config = dict(
    num_hidden_layers=10,
    hidden_size=224,
    n_experts=48,
    experts_per_token=2,
    d_expert=176,
    d_shared_expert=0,
    hidden_act='swiglu',
    moe_layers=[1, 2, 3, 4, 5, 6, 7, 8, 9],
    router_score='softmax',
    normalize_top_k=True,
    routed_scale=1.0,
    balance_loss=0.00899,
    balance_bias=False,
    router_bias=True,
    init_std_router=0.035,
    lr_router=0.00186,
    vocab_size=16384,
    norm='rmsnorm',
    norm_eps=1e-06,
    tie_word_embeddings=False,
    optimizer='muon_variant',
    learning_rate=0.0023,
    beta1=0.93,
    batch_tokens=131072,
    max_seq_len=256,
    train_tokens=438100000,
    max_steps=3343,
    dataset='wikipedia_en',
)
Below are experts of layer 5 (counted from 0) of a mixture-of-experts language model. Rows are named router (the router's row for the expert), gate (a neuron's input weights, with its number), up (a neuron's input weights, with its number), down (a neuron's output weights, with its number) and show model dimensions 0-223. Each number is 128 + 24 x the weight over its row's rms, rounded and kept within 0 to 255.
Before each expert's rows: a language model's description of what the expert responds to; "mostly gets" lists some tokens that are sent to it at least half of the time. This comes from a sample of Wikipedia text that the model never trained on.

# expert 1
It responds to: Name-internal syllables. Middle and end pieces of personal names split into fragments, often non-English, in lists and tables, such as Sadd-am, Mel-issa, Sel-ja.
mostly gets: "jan", "ham", "agar", "kar", "adal", "ley"
router [125 109 135 130 162 155 134  74 142 147 127 119 144 124 172 116 125 143 132 132 114 104 135 122  92  80 128 142 125 165 142  84 101  88 107  91 123 101 143 157 111 148 147 122 139 128 107 132 143 183 164 126 112 106 111  96 118 110 120 123  89 100 122 113 122 136 116 102 107  96  92 143 146 162 128 124 127 119 160  85 177 134 186 128  94 156 102 129 139 115 115 118 150 117 132 138 112 115 100 131  71 137 132 102 113 105 123 126  90 129  93 146 132 175 127 109 143 132 165 143 109 100 125 148 134 159 185 114 163 119 114 127 144 138 122 153 175 129 109 126 154 147 112 180 119  97 159  83 123 112  93 169 112 110 117 171 150 150 138 113 120 135 120 143 142 165 129 152 113 140 148 161 151 134 125 117  87  99 101  99 129 109  72 171  89 117 111 144 104 151 138 143 102 134 120 125 116 125 167 151 162 115 164 151 121 147 130 146 185 110 121 106 127 146 117 148 100 103 143  82 154 183 134 139]
gate1 [107 122 147 143 112 111 154 159 105 100 108  95  93 109 163 136 120 139 114 151 162 161  98 118 140 147  92 162 108 166 161 170 116 135 131 152 153 116 119  79 112  90 127 150 150 145 153 154 136 121 144 146 115 128 130 132 130 133 161 137 125 131 130 151 135 135 129 113 142 120  72 127 137 131  97 131 138 153 119 141 131 125 151 131 119  99 120 111 158 145 137 177 138 135 132 171 114 127  89 135 167  89  98 125 109 120  96 156 152 154 171 139 132 105 119 104 125 187 108  94 153  97 135 102 136 131 136 155 141 139 106 131 151 101 121 102 109 178 101 127 102 128 140 116  97 134 149 119 114 158 117  99  88 120 127 124  82 116 143 158 104 139 129 155  75 114 165 114 139 122 170  86 139 107 142  93 104 104 152  77 113 156 108 140 141  86 105 171 123 152 120 169 119  91 105 109 154  87  91  87 165 125 107 154  94 133 119 136  78 106 134 113 125 136 171 126 178 130 109 161  82 125 141 153]
up1 [122 143 133  91 107 150 107  80 177 128 111 171 136 102 146 133 111 114 141  95 124 131 109 123  96 150 146 115 133 131 135 105 131 112 146 131 125 135 106 140 168 101 121  98 118 166 116 159 107 131 181 123 109 152 130 151  83 145 119 138 117 104 116 153  99 120  80 122 138 123 103 112 113 111 153 130 130 126 112 160 104 152 135 154 138 122 141  83 111 115  98 131 135 151 160 101 156 107 130 103 174 106 131 114 166 123 117 119 110 127  94 140 111 122 159 102 120 107 109 159 124 128 166 113 109 197 110 151 147 149 135 169 125 125 200  96 122 137 137 152 137 102 107 112 155 149 177 113 149  82 136 147 144 109 144 106  86 149 155 151 112 133 108 121 129 120 137 189 121 126 181 119 133 126 155 142 175 170 128 171 116 153 145 112 144 114 106 139 127 128 128 112 133 148 119 125 106 134 138 148 116 142 140 134 101 158 148 147 103 202 117 156 142 137 103 154 152 169 131 181 172 187 111 123]
down1 [188  82 144 106 118 145 145 146 114  99 141 163 116 142 178 146  89 109 130 121 112 141 120  85 114 171 131 110 156 125 121 100 124 101 112 106 111 125 128 161 120 129 112 143 148 121 109  76 115 140 165 105 130 117 135 167 125 109 155 124 134  86 143 127 167 130 160 154  97 127 100 139 181 153 164 143  90 129 144 131 140  90 150 135 103 145 104 150 125 168 128 147 127 155 154 138 137  74  92 136 118 127 142 134 131 120  67 122 124 145 121 170 136 144 161  88 140 128 134 132 153 152 105  97 120 101  95 112 115 166  97 158 137 149 115 146 124 160 124  91 148 127 153  97 130 134 152  93 116 153  86 141 173 136 133 147  62 134  84 135 103 123 125 105 137  97 103  93 136 120  86 124 130 118 130 152  84 142 114  93 121 140 155 119 161  98 126 109 124 118 170 136 126 145 100 132 121 140 111 124 154 110 113 102 110 111 130 112  98 160 108 139 147 124 187 178 161 126 150  77 124 120 150 129]

# expert 43
It responds to: Mid-word English pieces. Middle pieces and prefixes of English compound words after a/the, such as motor-cycle, hydro-fluoric, mini-b-ud-get, Pro Bowl, rh-inoceros.
mostly gets: " bar", " pro", " car", " high", " ent", " self"
router [ 98  87 152  88 104 154 114  81 105 146 170  95  98 162 160 131 126 105 128  83 124 145 133 101 118 136 129 114  97 185 112 109 152 171 124 142 101  94 159 127 119 145 168 135  85 190 126  96  99 125 152 119 141 107 103 122 169 124 121  98 142 130 113 119  87  86 148  97 129 146 128 130 145 110 171  89 129 168 122 119 140 136 140 121 176 108 139  91 125 106 135 122 108 129 129 141  96 132 102 132 152 124 117 132 143 116 133 118 137 140 153 149 128 118 120 126 127 136  95 129 134  77  87 141 133 116 120 118 105 127 100 131  94 168 148 131 128  90 157 125 125 146  89 110  77  97 106 102 100 160 169 142 148  99 180 154 148 113 147  81 144 130 131 144 107 157  97 154 145 137 168 159 121 104  94 121 151 138  85 118 106 131 121 123 124 142 139 112 137 111 163 141 123 127 110 153 112 123 142 133 160 120 174  88 131 113 145 151 109 121 142 111 136  80  86 110 113 134 125  98 131 179  79 126]
gate0 [108 161 132 133 112 152 126 100  96 148 114 147 140 114 119  73 174 127 149 133 136 120 127 129 116 132  99 148 130 126 130 139  97 130 127 123 101 130 115 154 105 128 114 102  81 140  94  96 120 123  81  61 144 153  99 177 109 121  89 127 131 144 106 149 129 145 129 160 139 143 128 143 123 131 135 139 159  59 127 163 134 121 108 116 170 154 138 164 150 156 113 135 103 108 163 125 123  93 119 111  72 156 127 148 156 108 116 122 143  80 132 116 166 107 126  88 169 138 131  83 100 168 114 118 129 113 135 133 124 142 126 113 117 140 141 110 129 129 108 133 141 123 103 124 139 166  94 128 122 142 119 156 196 107 108 101 119  91 146 110 112 150  86 148 141 119 120 122 159 129  74  92 106 114 128 135 116 145  96 181 100 146 121 130 128 132 146 156 147 136 155 115 139 140 136 157 132 139 184 104 114 157  85 117 112 131  75 149 127 116 124 169 163  96 159 151  74 157 131 133  94 150 167 106]
up0 [136 132 125 124  92  92 130 153 150 133 137  99 130 131 109  92 152 119  73 137 118 102  99 110 144  93  82 135 143 144 121 129  79  76 110 142 101 109 126 122 134 105 161 153 116  91 128 157 106 105 160  98 151 107 123 102  95 111  41 145 137  86 120 139 144  87 135  77 130 126 135 114 125 114 173 137 116 115  97 128 162 113 106 104 133 129 133 125 117 152 110 172 149 122 123 158 113 151 116 173 109 168 117 138  95 154 106  93 172 114 117 106 115 131 127 143 119 133 172 110 126 174 158 146 133 111 110 142 132 134 147 130  99 158 140 129 131 131 140 126 129 128 131 143 110  85 116 129 121 123 143 104  76 136 123 169 140 128 103  81 111 138 108 127  83  90  91 124 124 122 136 113 144 113  85 137 117 116 107 122 117 130  96 122 124 100  85  85 122 104 129 106 108 133 138 151 109 115 112 122 132  91 132  76  98  80 119  80 137 113 154  74 156 133 185 116 124 101 142 118 125  91 118 110]
down0 [162 116  81 133 153 114 140 122 113 135 143 166 163 173  96 120  87 113 116 140 122  87 111 134 106 125 129 130 118 150 139 140 104 118 133 135 115 100  83 127 100 153 117 115 119 187 120 113 121 164 130 133 104 159 100 146 125 130  72 120 160 143  82 140 140  99 120 121 171  95 137 106  64 101  68 152 108 142  56 111 149 122 138 172 102 129 125 151 138 121 152 157 116 102 117  89 151 109 130 132 134 134 128 134 142 147 137 171 138 137 120 143 123 124 129 114 131 139 147 141 155 156 134 144 108 139  75 138 147 123  81 113 128 139 128 138 104 137 147 143 176 147 146 116 119 128  96 121 145 147 155 158 123 140 169 141 111 135 153  80 126 136 120 155 110 112 100 141 104 124  73 116 126 131 155 148 111 110  61 177 130 124 125 118 141 101 116 148 151 130 126 141 137 140  93 127  70 138 111 123 133 127 115 137 142 151 167 138 149 155 115  71 122  89  95 139 108 108 172 133  84 138  86 117]

# expert 42
It responds to: Possessives and modifiers. Possessive words and adjectives or suffixes inside noun phrases, e.g. his, their, its, 's, own, large, million, -rical.
mostly gets: " its", " their", " large", " million", " his", " her"
router [141 121 161 113  90 159 133 141 152 147 151 112 109 122 102 141 134  93 101 134 121 134 108 106 104 144 109 112 128 110 112 146 122 150 125 119 122 116 100 118 168  92  70  92  93 107 154 103 155 120 140 103 113 119  81  99 142 122 105 143 105  99 126 161 117 120 159  81 118 110 156 123 118 150 114 122 109 127 126 140 153 118 134 129 126 108 141 120 112 137 143 133 133  94  87 136 121 143 178 172 167 158 125 162 120  97  99 136 118 112 112 139 165 134 152 138 136 138 139 121 133 128 124 175 107 127  92 164 116 152 163 132  48 130 104 107  95 137 139 102 109 115 134 153 106 174 129 166 131 149 164 113 128 158 160 123 122 123  85  87 139  72 144 118 197 154 168  81 160 148 112 122 147 106 107  95 112 146 155 165 143 140 151 103 131 139 149 127  70 114 127 124 165 125 175 134 131 144 149 129 120 146 138 124 125 134 163 120 149 140 164 158 130 156 159 138 124 176  86 127 112 156 110 150]
gate2 [102 110  86 141 105 113 121 155  86 132 155 140 160  89 155 117  94 145 124  97 141 135 104 101 100 110 100 124  88 142 109 136 107 148 109 168 145 137 154 145  89 181 112 119 150 152 185 157 162 115 106 158 104  99 149 158 135 125 140 120  81 119 120 121 130  85 150 113 160  85 123 116 128 163 144 109 112 144 141 140  86  99 116 149 101 139 131 121 135  89 162 104 133 148 140 124 129 112 126 122 146 106 151 151 118 114 126  75  99 108 134 147 125  82 140 107 125 127  95 136  97 108 148 112 120 128  95 131 177 147 145 146 152 144 133 100 103 143 133 143 125  97 111 111 106 128 133 110 155  97 107 136 139 106  87 118 108 131 135 156 177 155 147 119 166 122 124 107  85 115 161 154 100 115  88 153 155 163 143  92 117 134 135 159 114 188 125 162 106 114 152 109 124 115 132 102 103 144  79 123 141 149 160 109 169 100 101 131 129 155 122 105 170 112 100 106  68 136 164 114 109 117 105 132]
up2 [ 99 136 128 124 210 105 101 122 105 106 125  99 116 114 160  96 177  87 122 100 147 126  88 155 121 112 130 121 149 143 137 101 131 180 105  95 106 123 117  59 106  93 132 130 104 137 143 129 134 146 190  94 129 132 143  96  87 118 138 156 160 141 117 149 143 131  94 139 156 117 155  91 126  88  87 150 155 114 102 121  95 121 120 125 125 103 105 130 119 105  96 142 135  72 120 145 122  63 117 134 121 135 109 124 103 145 119 159 110 152 118 161 116 137 110 137 111 114 114 138 125 128 171 107 140 127 180 132 128 111 153  79 116 156 159 142 166 137 157 142 166 152 153 145  82 132 116  95 115 116 153 132 116 153 129 110 146 129 101 128 116 132 141 139 107 164 102 149 163 121 136 123 146 161 123 126 105 111 117 142 129 148 118 116 122  84 123  84 177 144  91 150 139 140 150 154 122  97 168 131 133 132 131 158 125 131 141 117 135 121 101 171 112 136 129 100 172 141 122 123 122  87 181 121]
down2 [141  86 114 128 173 118 105 129 153 131 124 143 131  84 132  91 116 147  90 109 172 125 146 143 167 111 116 157 135 122 160 137 128 148 139 144 125 154  91 155 110 129 120 130 158 113 149 128 122 123 130 111 108 161 139 138 139 147 171 174 149 114 128 168 114  86 142  89 130 160 127 141 123 116 108 169 154  98 150 141  91 161 144 125 107  91 125 139 164 178 140 124 139 167 135 133  97 106 106 119 140 117 148 130 140 126 111 124  96 128 148 194 174 158 106 186 112 151 130 181 119 126 153  78  96 121 132 143 132 152 188 173 140 143 142 138 142 127 160 136  83 107 145 103 116 138 121 141 135  99 136 136 104 140 106 154 129 113 164 132 117 141 189  95  90 132 116 139 123 127 156 150 127 198 141 112 141  70 113  80  85 125 124 139 139 150 127 114 133 135 162 123 111 133 152 130 115 141 153 141 162 171 110 112 116 132 131  83 119 138 121 124 114 110 138 113 123 121 167 143 119  95 163 128]